Experts of a small language model.
Size: 13 layers, width 160, vocabulary 4096, 37.3M parameters.
Below are experts of layer 4 (counted from 0) of a mixture-of-experts language model. Rows are named router (the router's row for the expert), up (a neuron's input weights, with its number), down (a neuron's output weights, with its number) and show model dimensions 0-159. Each number is 128 + 32 x the weight over its row's rms, rounded and kept within 0 to 255. Numbers have three digits each.
After each expert's rows: "comes before" lists some tokens at least twice as common just after its tokens as in all text. This comes from a sample of Wikipedia text that the model never trained on. Tokens count by the router's weight.

# expert 89
router:069155171124186097149193146094092122153079133128107101172105150128174076088092159136091112130179159132107144136098101073116072110113108131151126175149184144067119117154114111074112062177158137116164139137139184080110092078159129124118148121151152109141087161140115162140095134120137107151125082108183114063060075151123159041107164147150126119161115136116160165134155091075093124161181165161146150163111198129198118149143181122107119132138123170124102100150107147069144132116102101
up0:086130119066169135139187133104064168150144126103054122147127127121113090110164170168135128111110189142187175140105139112150094085149115163133154139132080125081165212187113135108187133135125144191144107182127186195137117065118079150149139141118149171136129157157116131138140100096109122121153145139152090141085138203109125113165150128146078079166113107111119126178153096119048169160138115120131148170115158144158159131115100145133154111153140220109131148207119177101122164111144153
down0:150136156149099145192117105141095167075177134149159117147149155098150129116151127123111070115164076095083149096080100094164113120110131171135116119098116158097135139152155157107185094100080085142129141152163138131130095040147122096140131152113139110132122099126080162137088160124092089116073061187106077126127076128147122162142189089132154084083065089078121087100076093134186144120123168125125198140079151087115143111104082150116132167098168128070114139082121137148217093099158106
up1:075118149219130074126165186101136166173112057099075175141132173086095161078123119118105178139151174126145157101157128147107042140167102132131138128119117136132200128203145173174119107126183109161157161135126165158089112128153063113144120101176152078101132112115102103108140159095130077104091145101114119109113176098122121090166143103073110126167166091106082142169130117123107130124112125165141127152097169133093122111108180133154137092140129152123211174128182124174074106110165133
down1:142101125107119133156140130114091138084169117117088198105110162126083143106120104106121108105113119178111191105095113081138115152083120117122119148131127188108146171095106110138062066144120108068134120198120075087063147067105094087083102099123177113167194120151138104072073127170149122122108101160135154089134132148089112134096186099062104118136115164162133150093138109061117144111226104149139153120139108156130146122085127124161130166111137119097131077106066089120064079113144177
up2:144133152049165175173161166102100136127080152139130125135164133121109085124115145094177134148128160158192115087130114137147139149125082134140133173115072131119105109190052198155103059206099137198185102148090145121127147133143093134121122147138128155141147141108136143146164105115107178171129089136115105130085085131129107091142086126136090084198093117089117142104193099099121133160132135128169095122098066118117148176185119187140119117127136161124082141098156085100128234148168105
down2:130182123094126125159119166075121118154106131178083123133132117190159079103082157163137124169157077132138155099064190107098184121158128112088095146141055122167131126072110159156122111095168153116141145132203109128156145118114120132150181138110109121089126130188151126129110164112104119156132107176066077124146140125086182155185060134192128124165179078087196174109193124106155114109117146116135120129162173154143111140152118161132158096082161145091068138100150089067159155102141160
up3:150136133192164111157119101069138214085102109066098095137145135140142174120082173071143133153083165150130146147162102076147149104127065109128134153154147087142093122153108166103150175134135135059142109187074146156115155126124156171111119126109101142183106078126151046142158128114164120108141110089111115160095083103136129072080159120152143099124121140094137101152075110080118146111163150131127196140081027115165108164162098138091063128094090074099119102091143153114140104121125100
down3:150073151136164126105171165136140153092065104119189084155110094154158104098193172100135129146109131132094113189145156139176094091112152137158118166123115121071103124176122185071144088191102163072081092176081124081067090176144140115136104137127152191157166074143137057143140103120081196160125079121128129114080144106136100145108129152146143168177111169111116114214079134159135204138161126119123090133135076111121136119100170122129102134136141085143097101170158135109126134134127123
up4:138098129107153110170143097112117137152094120166100124136131153169064088091111108101189138066139081166154151107144094145108105143099057075141156156154074090118082078167124140138191146100126169173093120125106161116119077090103108089167134060090170206121109135136143097160115041157167168117143112149107105143115084174079133038154117153100078163159142124159170092135149158151138098133137165060127122139162131147144089107159127106137158107134082092099166176131135154117105144093080119
down4:118137104119190125149179196070102087151106126095093101175124123178160060106108142082120106175162162114091187099122103168160138115126153163175111134135137205106121113150137132156091143105120130164052155120169146149125137096121112116144135128121121154092134102125153066136078146150170143166187049166138148140070181128103126086123137118163044122150157095094157124077184108120124064111091051129107129123158165131133128143122114095161124162116120065100102105131186099123088131079113106
up5:064142080101129147160161157079119161157102118137137093139135102082142126171143103157142084151157201147113135144110126182133092141104160184118152081183141128066094081131162129127167185148158167152144107116114148190128123120119139162087141126144052133109158135147143181072152124089169156122203103109160104127115179151179140149079143108149072090179109119091113085185134097114129135089114131167111214116148113137099124136128128126129122073136067151141081186053114159115166078118114149
down5:101102107141111160104126064117073127122134116137124113126135094174131094175149098131116094128168123104084083107143152109107184126076186115116113110160202171133135098142115137169212134160070115123099189146096190146098081122146102066150087113076131116121154126071103171147153131137080124162122179103091096132106142148077129141111128105201123147083144158193164089150172138089095120155096120197087207167102111102077139139110171115080110137086125166130093195121136104115123119143128147
comes before: "s", "ing", ",", ".", "s,", "s."

# expert 143
router:081133104116146128126085103124153100170109200145164111176095121109130094150108182126134117134136097120067172110090140117165099142093160069134138097134116144156114118102111123109150161127140125128098089099143155070129146095179112156129113111105103102142156118134126131103145119113111142094117110153117131115141103139086128139140100116174136154098162146115121109127122255074251103137065155147089118152074147150124000109095139151143125134095190105103089129119085122142133125097099143
up0:157091135105087096164155155061129113172082190081118113092157129191142065127122077180135156136116131117159104115098044102134161119120173111161091141122132115079112077142120135165161095092112073083137161118189117152119096140111106115158155143079140113134116184143148096110075057129152173184115127164118164150156162148122092134176112166159101124126155135128100162098142082173121136184139127154081080135119130126133184135160118150121199099140058117128140210131113124125130127173075079
down0:132143079163119133094135199128150158146141106116100151095147059138111152089155122178105150112123105100122114122047083146117108106105130087128091176157103067092110087129102107158185119147186140163147142098112113190143135110140127142162204114173095115088178154097081122126119173144135192177134155204187167147121177109098118151170152118083106080059154150097111165154115079098109153099136064155114121138071131151153148112160144120141103100148106155112157115131068057133115152176143139
up1:178126164129116109140185096117095177080119107085093179114127132173128184120124095172098164098096159116200103146147136108055135121161115192120097145151054112086134130138130136144137094080137105147160129130172108149097107206102157083119119102166163158137116138140143122153072136121149132200100132117123112121116128115175104126095172116139122068183107146168179154095154056155048100091150089124166138100153081125154203132165085115110081134138087102145147125127168138084094167117177113
down1:122127151128093157094117082121086111187140159114190066140115167090060140134105178124191131159102156145125143140199044145148104109148147163163089127112117154127171154149095144180199122128120111048103200170109145116161139134094153138091142087143098141129157146159172063114110071124140128121124119161076134071161116118134151078137098130133215142138128160109151178140113100178150167098148141153105119130142139163188153108097107065156150131108136160134073137085140132162137124105076165
up2:138053160155153105143145170151124136149084144115167106131107125144151159116152097131150091128072152112140083085138126095084169157139117192089120172121090108194047156169137107095109116147102130165121116104166090123147093074125180097071107144073107169114095150098071086168080084148205089150066105153122137108122107132123124127183183107084087095165093115107139069103138090078137133110147121166155130120107135120124179156142080119199101125141138164144197119110159149175102108131084123
down2:146066120093119119140150066080101072108112119190124164102057128122089149128148170094186171108095142127072108148105103157172172194145148088207112098116131126136107132116115093141102080125220129117196124137136155179178177113105139145145123134090203127093127107138069081193130162146130115111074131117119103120092125148114135172172100139113127124160172137183137139133117150121186087201144125141156150147147130148112121166098152119142152116165143123141091166180107131085172166131084104
up3:128145163115090138137152142140123119079161059105211156141133090170170106134165069165116107144077150154150150149110119039139162140126117162135091140092019157105121103156135080101138117110118139101115181098164134168177104126086209086120119104121148143136086204141119085093115100127107144128107171101164139152085091146138084134118176124168130116174170175157095188090118098131152102075127068134082127130134109162130133138098088088160108152168139106169111102115117167104140081170129111
down3:145151147111151136129089122132161143123140174078131134081117133133126171146106153121124139084173144092151075177184157100128108173177123120159152165115099122075176116122167086098150171138102174105157111119131080144099140215079074197116095093141112136131137143122120129088166137123112113040126129143097147137089071181085146133156163160166154192164075148127091116184119063211106115129136162176131124089091159076159096159158139157122098132162135127094081129083107099164109113083089141
up4:162082221160150147092182117110134088144098132167116097129141114158107147148128122094151175181155196094148101161147080092118071068103112102129100134116105145171095148145177148125179125170139150108110092136129140147076122131122187121081117176135155126059129131127119124119135113105154171079124151132145211182117144131095095077119138145119089120159058182085126163123105119136140180090174116100130109138125108083102133139121108091131106094172081162197136196086146123097151077188153160
down4:126130122102159144151169193104098149145113115118100121151177183145132128109091142131115135109048092120187165141107140158074161163150150126091166123150096087097104120164111159154038130109094130182074171121120093155121198129074104172148124168108106138148180125132112153181161157141145094135149115143097090103170161128095079200179170102099158108046163127162107127125077111144124132104126112079162134146176106148126137116095099127146125100114210048143081159183157124137129120115123100
up5:154149134160105140132180117164075175082115104060106157125139172139147160086153084100114143146084198115192086108154112143100147081160121198096108190101111114120128166161155148146142042130150090098146192103162145130104114149083140133112153147116127134119111121141161132100111098133178118161104150114112146141078152121125096106159152181092113106138112121127150140101124042182085120039166069159157101150156128155117216174136128123103144119120087147128215144149161143147101147169130129
down5:156067116100155127112109146141133119137167119140142140110145068137212127101160092187142120101136122106057176096130136112069135060130104109169174076151117078159142108143100146152136094075214119105107143142166095082174174163165161072158117090099092156141079113087099073145182135097105149151111133067079167166116116157146184111097160107124107165083125147110146075149149151119073105158145138141125092124146119106122158119158153040083107113162118155125105073079140131143131158110122122
comes before: "\n", "-", " ", "),", "–19", " -"

# expert 250
router:059095135117101110144126182126087134073117133170124175137103064192109162169063117120172147172149175116095102090099157124065140150085186130173109150161135173144164048176161158185110128121115157076118136108132156128099123065087072158155127119092165107135091126146102166145174103095100098159162141105170140183158108159104136144156135067166167128111077081117106138166066118155141158107108145099152108148130155112097138138123080118107133164177093123136057123128114172144120156129084114
up0:116180120100047169147097126118096118103118133123119218083119099105100090179151115142096152117129120131146102109098183182137194155106122131097171094123115113049155077140144078113105134111119144132119135105172093146127118098135142134068097134067142073159105153131119164184153117046164144138122135135147151154123148154141108059083126112180130151157116095150139125092111129084144140147142136043142136104157106142149094138159112123131182104155151183156063128168179082118081107205079154
down0:218127106138151158133117172153173122148138101122131141068125122090112161176185158139157099161064141129151161102148108087154074138159136150047137100158161113173099111078098144124118092177183186178155135139121169182102155175194124070121161141131100173095043076148124127117105160084160108207123113138137137105093142160121144126159131145109103072098122141143169148116137121119142127122082107093167120162179123082144110177092084160112174086113120108114080126163155117177104140107127134
up1:124128152124100102124099206114133152116132098137119157138179148163104140109142128148144138158110163124133185043135147133101158163111150145105071098121150162140160100094144076085098094143134203101110161164156162131089138139108116202084123142152116067197088168142080088140100157076104095141109131157130139102112106125116094148148123139128118099144153108145112156111130103167183198064207115121073116127150158058062147095129099130096129131165093113118132027133172107098107173123082107
down1:123070146140139119102122107150117107109068127074140136136174084179067114119130134103143122146144092104125123108169155134135177132082147123129116149104165167147120127113124165163166150133125111081118147154108097177146149154158131112124108168108116114162144172083168107137127088159078143091133179148111140093087138111138118142042209160074123182049092070179120129137073130161102175117157159129149123114102167140171109067182180116126102111086122166153188063120089131102064103136069067
up2:136132139096089092158143101102130116168149091176124128193099167181179166105098062140109144145155147116121040124132149200146134134081123134112101128145135092133175144127141131170108106112112140120203129041153138126114067121112167123132125126169105092095118128169133096121182101139183017171101101106144170153113134175100171115151164127077079167170138100126113163111086066133137098128139117061124087106156088074087120150097117151101146120154113069101111140137091104144177151135122135
down2:122094136181146130185128135122120143065167133157181142101098115152131124110026120138143138199160128085145113112049118082093109074142140071102171136107173151136104066118122170114154169166111159113137136153119078088112166064210098144087124144175183170127133149125100110150124166136184083079080105074120090160116140185101172140150105170141099121090137160134145166151116140120156109186165067109092153058088136109100138135128136101094154141148155117147135106107130105088139123120124126
up3:113145151139070119104116201121098069107165109154100125100132141124108099105130114179102132123079155027182102094084126201072096197123050088138148112109068113116121066138076105146145099136141149103115078163094162123131107133111124164102141161107131067139102144091149118136131134133125132109144123098145121159096169140141140174136138105109151123185196081122093106132142143109047184149147160071103108158106107147115135142104123189161186130184101094171105132133182133173135134152144095
down3:094191194168115136077094096171102133124128143116132166150099063142129105085101151138099129079173122095090143116090067101131133154073117151148180116155064109111178131138127159161130088101148128086146100171125099140104100126212113160110120126144082144108139091093119184194119123183148118072104137125149170131144206138173132172073135127152176137110177107090123131129183094136170158118182115129207129176150125164138160117105101146109117169109122145096191160145129092177166142111142089
up4:142124157114088152131140166075104159126113132101101104138113094083123230135065116152141124083073130134103105133154139121154106093111097163136152104122145092172183120167147142124104124152177125086172168127143148132087089089087076148137134169137148145098124060071163152094068128187173130140103115141151141111131048097097126181100085099087172143201125128107104097116132071103201183117157143075050104133138097122138123184177084124136172174145114145143154141126090140107137100114113138
down4:119094083095136155151105180182101078068140125104123103110080102155097124096095160070151143112095132115153170102072110099141080099086045086111122051140159154119138082130087154113124129150152116108133153080109180171132117144120158096101151104109062106154093113159139108114104165098120150084103131167147115111126134117204168102080099119122069144129154074137097145175172135124137119161108109198126069147123099132153095176143146113141092156096185177174178156181110173102088101123127087
up5:088090094078110127134201133116096134111089136153157143096139145095137112125118046178212098158150165152109152091089130078066097097139119183160123152147144210095085100115137081101130102075084103204118127121169124154112103111125105101209138137115179121109144117129101055179097132078139155124128111119117164136095141119062089149150163105137105175184136143146129095088145118105108124101131105063156124127170105149184109126142159177178136144171092158137080137124157151128112082138114121
down5:131095139134120148101154144183082091123182136172121087149137125116123150144069116141121096161150114156171164092082131112169101149156137099071064112167150180147128130100106121166149183120103093106204160088070127108157119107077136121117092168122168170129068112168125069152116123151155141115125129141118125114121181121135139046128137111206131113133091087147160109105204122108147074058125116159119129117160141133219111116194075122173096190161124148089141100107152142152088123088140102
comes before: "\n", " |", " ", "|", " of", " %"

# expert 100
router:082204146182147168157100053170069165124121136129163140161109128101125083122180185145126183141122100126102156093206131115104094143142086139145083139111125111097146080143138157188073142148171110095104101131163161099122144131176108143125175157125142144165120140100158108141140119143109158118127096065144068148101121081071059054127112087171140134121110109177139181148134133116147123097094097157110145091103140106171124168186175136099151171120118097077143132074080178153077124112103093
up0:109104107096159144100133122138135136087143129128136108166103046111118089139149107179152172102142107157179115098217188156137181164112089115117132169104170169132113131152070160168112176139148175175088093126160147177169101144139065126081146116119116172116113129082149101114108142222103155143092099153098156097093071163129082105119152081136150124146054129154106158131131098106175135097120142150105158131183161121157141092178097092106049103162087121184132142106118160176131107146116097
down0:129093053098097098110154146086118123104181108145163163096118133107145156127082135099164137154145123126142119119126104092160159196137125164137097106174064129078080146145116107146155124163093105145185141107160121119088087133226077135119127046094145071126173084166136182105154113141137159159117160153129134091059107067192079175116124154147119149138087127151092114135091097113104145116120105133100194092128144106113139096118184101094072168091131186071113094159127097119132116170146164
up1:107139156169089132147186124120058218144122102093160149150113103122154124107145105137129117101186144134177166099171182086124112189096131172115132109109146124118161115209175128186117092154156157095149150119189084155088119102173146127138136116141151154112137123066153165151071161100089124083118124099093143155136111124121109093125159085147133213150129176098101147112180059103098143166146159193124136077166155168149122110174173105106157127162142187122137163083081139155092136107156142
down1:148166117166136146166146070129063141178136142216169127096088089095120169115123119084143154077170121139098233110157123121153097112083146152134155085131137212127130136134063181132102117147147118084119131110137132101119100110186161107077105121207152064130112086169102168146124187098125115155090114163140162133180138099074101104112054119138113125137087141096151190143078132104127131121146110146090154079156134160146107129125168145086134168116136121093118155137137131136140183105121069
up2:095155130105058118164110122107126098118140084126149177107105129093138124160110115176170131182133087115157134131201077086123118109132175133104153087116165138142196077150164136152189113153189165128156127081125167130171097102098117111086140145071102134132131222096194078143128085078089100160185128095142106110138150100180122056107130133158147133130123081141172109106138119111128131122143059081170131101118120108141099125128138104082090126178142154193135151129105169108034128150111112
down2:108144182147149123170137158161173064140154121133111089169182160132093143073143131133222091052108131106162108082061117135100159132167110067106094095115114079093099118116107170101183127077156165107178127138114110094134224184105106125135147119129144141077086077144150135103159115093137093151142061141106143112166131154140124185133143139134131170123112099082176129071124147148170154141106158132126128127138114103115166128115079131162132177110077177131102108135126141163076088192088113
up3:130121068158122137164126118094058150111186114097177136190113120128100201101186127118145124126139170137159153125188107141094152116175104091140120134100099060091150138140140152125152102189093091148155080101130149154109140149160104154161154151120144139115158128118166156182113063170138145167121131118138150163134131146099144128152130161136181170106175194109157172158091143125131163100117125061193156127099162103108115095110155137143066136122187124050156120070089093149163065122160204
down3:128178170108142129109138149087138116166121125075076090216175154106159050136117146166124096085102131127118122114125117160177180086093143090053180161069124144087138153124131136085181137111173127117167127100108081199139121082125162145107145198138122167095064128110169142088112134145080063145153152141110133079109092106094103129124152112123112100122096147108136152107152088104201153133073153157131103105131108176092121090107100083101095115114163094165184141190138121128123145162090101
up4:112121120127081120198154104134121139080139110119101179117132179128121095199152118190110099163058133173143141077161100130053211172104132157156075131081079170112139105167099080145118081144173092155156117162136109171107145139181147116136107124156170125147141137153162104149113119146143154105122174133108104148177060172093091120159152155140150131131104111151110152105168059110148066143121119106144124101095099147061150112190158118105172144136166206145100136116077171157132091157145140
down4:124176127146171150110099185129089182146151133080155072107105135104079143137123137120156062170146088097116157135133131099111134170047161166143114106162138093135166028085134141137045098151167096070136124154124106086115083121148145122138087087133211105128127198119135100162153150156169088104187133113110160141098071129153127119131072090107103120127117161131136175152148132116074084147116073129105127144105157115162090120118152076107113079151147074160135169095098103121075096114100112
up5:153116146079117142157105061145076150037097133097121123191070165199155139146121150094134138127103159120148156125190163112100110103143159125130121102138088104141149081138106173110132168103107103120117144123178164141128076110118110103191161184094124172124148127143087105157110157125063118185138150118062134166099136131149063133056097111080140082108151074171118125174144147163079150099100115112105139158171131114106144184112155113114135159095141092163078105079120167097200106169144095
down5:133068107040133196124132119113186128159097160141126127117115127160097145124147123145162115168138169127147202142141199181189174108137122121113144146168134163202088133127149094151146127168107125147110131101084149147097133110097062118132109216177098177116099158118145109152041098178125141172131156157134114166066156082154116107078149135085157110111119125089133080166159123134155167141173134114110112048157145154125102143118116098128127133140146133181123095084120071101192145127101096
comes before: ",", "s", ".", " of", " in", "ing"

# expert 171
router:084155131132100172106091151103113072135117146170169115197137116148157096141153175150155164154120101128092168127110148069180103111120135081087161094152117132124098141117126090125117186110147074113125098055157149090167118172153107153110102131152097126128145153159109073085152115111147126169117125156136127114131130150088175101096129119133141119113137180128125130161169252090237106113092148145120143155083146134103008121076128163164138109112161141099068108166099106138157118117136130
up0:197097101117166134161192108125121192165145083118085147115154137088128162152120140120111120097135131132189086121177141189124138096172126170155099171161130157090141166151137149150115070138107173161159145194111136138080103110119096095163161114067171104125104148108148143144118124130136156129070149100127152175159105119158098115128124191113085127135109123188128068105059071177058171147133134123147154120196084091187189126193130099085138155144107092147175126095165152083133144129140116
down0:151151123136095151133166120152059132123135098135134139140102090142109144112081122143155117112130140149148117148140121118098164169149181044116165167100126138094119118129103123063101184115193069135137176096179115044135112104122117093123095139088173153169176106141142178131092146155105128152142137159195105080104050098165116121095164132113088153169111120087098110157090172106209163112154136127124110101180147121170094129095152055169090116078118103077139133131064148139075076165141157
up1:075122130202122163168151139163165114127129135135113141164202174148175168175093106090117153141148173223117119079184133104155126153148162167103104148145153174110126106136060172152120144127131104126158162090132080140076114095117134175166067146147143154086084159118127153119153134080067146146153115115088161151109138115136104088202074135095139134173131183147149134117135063200151099136130145159125163143124158123082160178130134096160146109139174101158127126118095065156133130161084181
down1:098132153136131170139128143134096134087126099100082108138165158121138140160094091161115126237124143078087094125076181184191172145113158117091158163111120172124148071153121106189151109140131103146125126076173207174177130139099110118107184148109105158171078031145111158122132102056155061181119120151124130123079166144082125150167124111148120134145147130148152124093121133173135112137177173139136077128079144147089157150171127101097128165154107119122077138095107117078142151167104143
up2:146034125165066096131165152103113171173166142112072093146140166166163152144101149064091134115180099137085080160201075094143138108128100139079141092140142090139106163166087103163123065126136107096133104051128129143154113133118100068121111098152079106087135112202120127072119123139125095147089118117136176137143109146134104109142104141090102101177090147165121139134175092180123095133172152110152119166129116070142205168159139135100108185107138134164093121163179098135155096122099093
down2:141154088114123149140164122088145118108189107133111173123124130144117127095158152106186095169112060133118178082129124146150146134097130049106143135135147142153122117122135121051075179123093174111092093191169131172092168090136098153128131124121125169148078095052116163119192119134120131125118098102124100128106085134091185110126083148182125183154126147175105097151122153121132174139199115082094094104085119137097140111128182082163160134080214074136088100182112097159121125185090134
up3:101099116111119150105133150168122153187089169196093105162176180199122143112147122078130147087115087128133149131140199144125121101135159115082148111097098086144068121129156119117066100122088091134123134103112167132105165094115070156199127137164183132104103204186099156140092096131116118171122179185149178164101088125155139125101091146078090054133156134160143170140122141104144172105132140191135122103082083134129168107157073086147075168114070107159126131140107127146165115153153096
down3:038131089114117153166108097137124106103143091159122110164101144170108076118134114130239095143080118142148138171135090129154131123193061102102177155097189168052147153146110161144091166109151050101104128128100122126138094130141078160096114153144129141132101112119139082130155154142104148135166123099119062109188100118115142059104150169121170111114186114123093113112152165174092123157142142146112146098160080146084116128149094174126149111156221088179103082127174116138109141130132127
up4:134130087068099149106168084120126210107110128113076156102119130190123069149153196081142099101096187063174094152086095129101118160180092105068119087103083064137077157079161154131140092121104179175171133161135145139094137127114111082160096126150121202132063161119159158075146061141125127123152148172124129096148168087141110129093145089125109148153110133142164119106135101168084155127131156138112088158160090121188170088090165108124154151080150114103131121112158169110107114122140117
down4:144157143114076151110074137153184129130098136165154130112146173157196107112089133156135106133136069145170132115131111161150163084120098095072148110112131201117108123137103127079155169104104121120099158147144096098147123125188119105141105081115204149164120105120125144124143078092132145125132179054144132162132148191133065188110086103086123142110119105137110168171071137136110124144185118118127223207145129150159131113135129119096060118098088168048130087216118118130145141114109141
up5:142113168152108148170148144083134129097096067115071185126056105157104100152181088105111091133127123147106137156176092134095121095147122159116136161115108129128069077119127174120121118195141055102146130114154096105176128090109095094166146139152056126104135085204126113160114080133128198111100144201095170159123129199125151106131144101082188181122133149067135146128147133153138116110116124143178166113143199100128104161132134128090079155127078120096177157171087174114140150161167120
down5:122161171113161103153163073154131145144090099191110132171118142214179085164106212164070150121165153120135143096120170151135143077112081150187105142107073125086103170058133174148164117165170157124098118103115082162133162130109157141117085141199107092096151160170127061157109140116139134154160113181136161152148108202138164157168205126169048102085171102120143130103166090128111129111105129121141134115132144154123116145132138165155125158176104132126098094149163119113165099134118108
comes before: "-", "|", "\n", " -", "2.", "3."

# expert 76
router:113089100147068136055065078134119181148130160147180176103150090180134110160147122093125100167072090171088166131128158122124063152099118128078139111114095151073076152144083133129101124093135072122149074114137101122143160183158126146139123103116147139135174141122146116122110116170158120149122131110132147136172084157138089154111156082220072121083101118149130093160168120143198119142102103163091109174101119153114046083148146181129155137135176150135055116177079124100105131137087118
up0:118129116060066137113135136140140119099132125128145117151163068125091131085195122097105127159075172126096134100136138101075089036099103070167098121160079133094170118128160072101090121138135144123233109107133161152062140090104090071116152096131188135139138122160114144120145112144122147123158124091087118172146090118131115131120149050112179124174111133183134164087162164088170048093169168117112100115137111096092149170109119137147147105151067175135145160126157079141147134134131090
down0:120093093153107123078171213124167109149135128124066076134221147094148156159114147100109132117116102120088131126136143175077148107149139146119145116102112125146105105165066147115126178129118096020139121158097111139092142164113102139128182144123215158126156101122100092102108117122176137151132108129154145129150115131093102111160137112153099091072147155134083088135135158138160161113147148188198135148037126126167075075148125109134121131131122135135121140063037095147095140191154100
up1:123105098164141176170126082158101177158154192134166164076145185165124112132128117195111143109122111122171147112143102111117051185165061118117110147088152119131175135140067130118152131115167118123122104127161151102150134079171111113157100116093120127106174134104199105130143035155156154071094174121132155174096127136129121150136151142246147120115096151137167129111087152088136117131182104190136142109107079123159136079138114094092122179129111158126142165089145083205129151125131127
down1:134180120147104101223106097072114127124166135121111110140146194107059152109131144167116155105090099123113136093143126141159099170106143174105153107134114116157137166108063193111175101161081099125068154115121126149178155121131122100112111161084089117164122113135187150133118104107113157124119085114121118133109187207091126210088159113117135094138091145079129133127072102154122078071126101167132086168160173086107165133080118143190107094149145077155084114075163124075103082152129144
up2:185109067082144175120191099083118178141114109126090126101119093143176141122105103120087130173133122153130125152130110108131151094098141101153151109141020091105120118132093105136156164123128199144147156058106089124132118166075169092178172205145097144105148099137154139143175094112113197156165099060162135119105091061116116108171140157145069102144127109111180098109102076149119123153176167097075169132127148152094147126150137132177072173124099193123157121135141156100161122113129110
down2:074131128127164144115119144158077139112110145118113092121142114142138114184138143152058102164111199201167142130150136130148093187106114129102104124168047191159125119114094074106138137120206087104156131142129124128091112164128129151117060152085175116148125137120136116103105135175167116176100098151089081192156086168138139095158143148154097034206157153107131072136159123146122124137106167163206134149080166134109138133119127141165120156119081070095112149123079121088143126178105152
up3:119142109056174115101178120125138137157203116125094068150114138163166136149159125092188160116157082141071138134089099150147178182162107130178151147175123163051122139154120141090143098081115153134176156100164141101060145140111091117103162111087132123148066133111110113126136138152097178142090085165151152113114120165162135156075107215170091188129135147144075137078117151129136120142155091115128092135164141109113165068121093131142162156169178160177074171148088144103138162174144159
down3:113144078143154095156158079115060076130097126116091157154128126152161154209136158164085114126135105147075152178136119123091180065090156118146201152132131178137160169141180120106129126168139169184142179153153105137117115147163072095084119131108135088181180131124147131175158140162116091180128066095132121145126138153148126129159133087116177126131085143159121150152192155143109127109042104091135137155158173138129101136060123098077113122150138096161073151099171133145144187091103178
up4:138117146167109075108133101152112120092178129151094227106129177154116162154090116120176163152104134103103145064119101155101092110113129132163132136114143153165081062160127067097100079067146093135194150118159086163099136152132073136080144131113154125082089108122090201129139139112121114173126140162111117135077099135122106117157145105087150074145130119210140098077107141114091154095150112127084139096118165124088112140133120111137137133147063152122159196238085127141081092128127158
down4:105169122128108153132114154124152105099152111096137128153174111138131098146118135080128127090082168080112130095152187087134158090127156162112108030089161127128196115121116083131097095083083084083109129115100106109135137111115132090133122133160076081061171119072081168166154120195126186096127138157066140128153166102154117083121136142161172086129141099066086150135094135135162140105195076112145144132090141129133159094124102082086139141169088131094168153108083158226174158138126142
up5:090179176158163182187162088161145162085157096199167154160122127162127112167165154171117143197136160131126137102185074157174140122086126177194101098102115125144188132143146131100116091170100198086160150110080069106161108104134074097125137150136158130177122159147166156172152067105120115124132120145122066137111102127191138149082148124131178039133131180153139088103169076131100155146158099175122118124124122141114124114139107135076163157147155110122132125128133112110156106085119073
down5:104085096172142150105110142139127140119099133095126115195198106170126137060079166118083098141170173135112132115104177134077203128177136212168100139103142121113115133160189168145165108148147172110144122151096105148108147068127127148094100173054097122147173137110135104099108154167112132175108183111171085133190080072114138165136111072074152133154120064138143144135117147126137099152134142155137149112064108117094096125153117128150128072096123136183117134142082081141168080102182093
comes before: "-", "\n", "|", "9", "}", "6"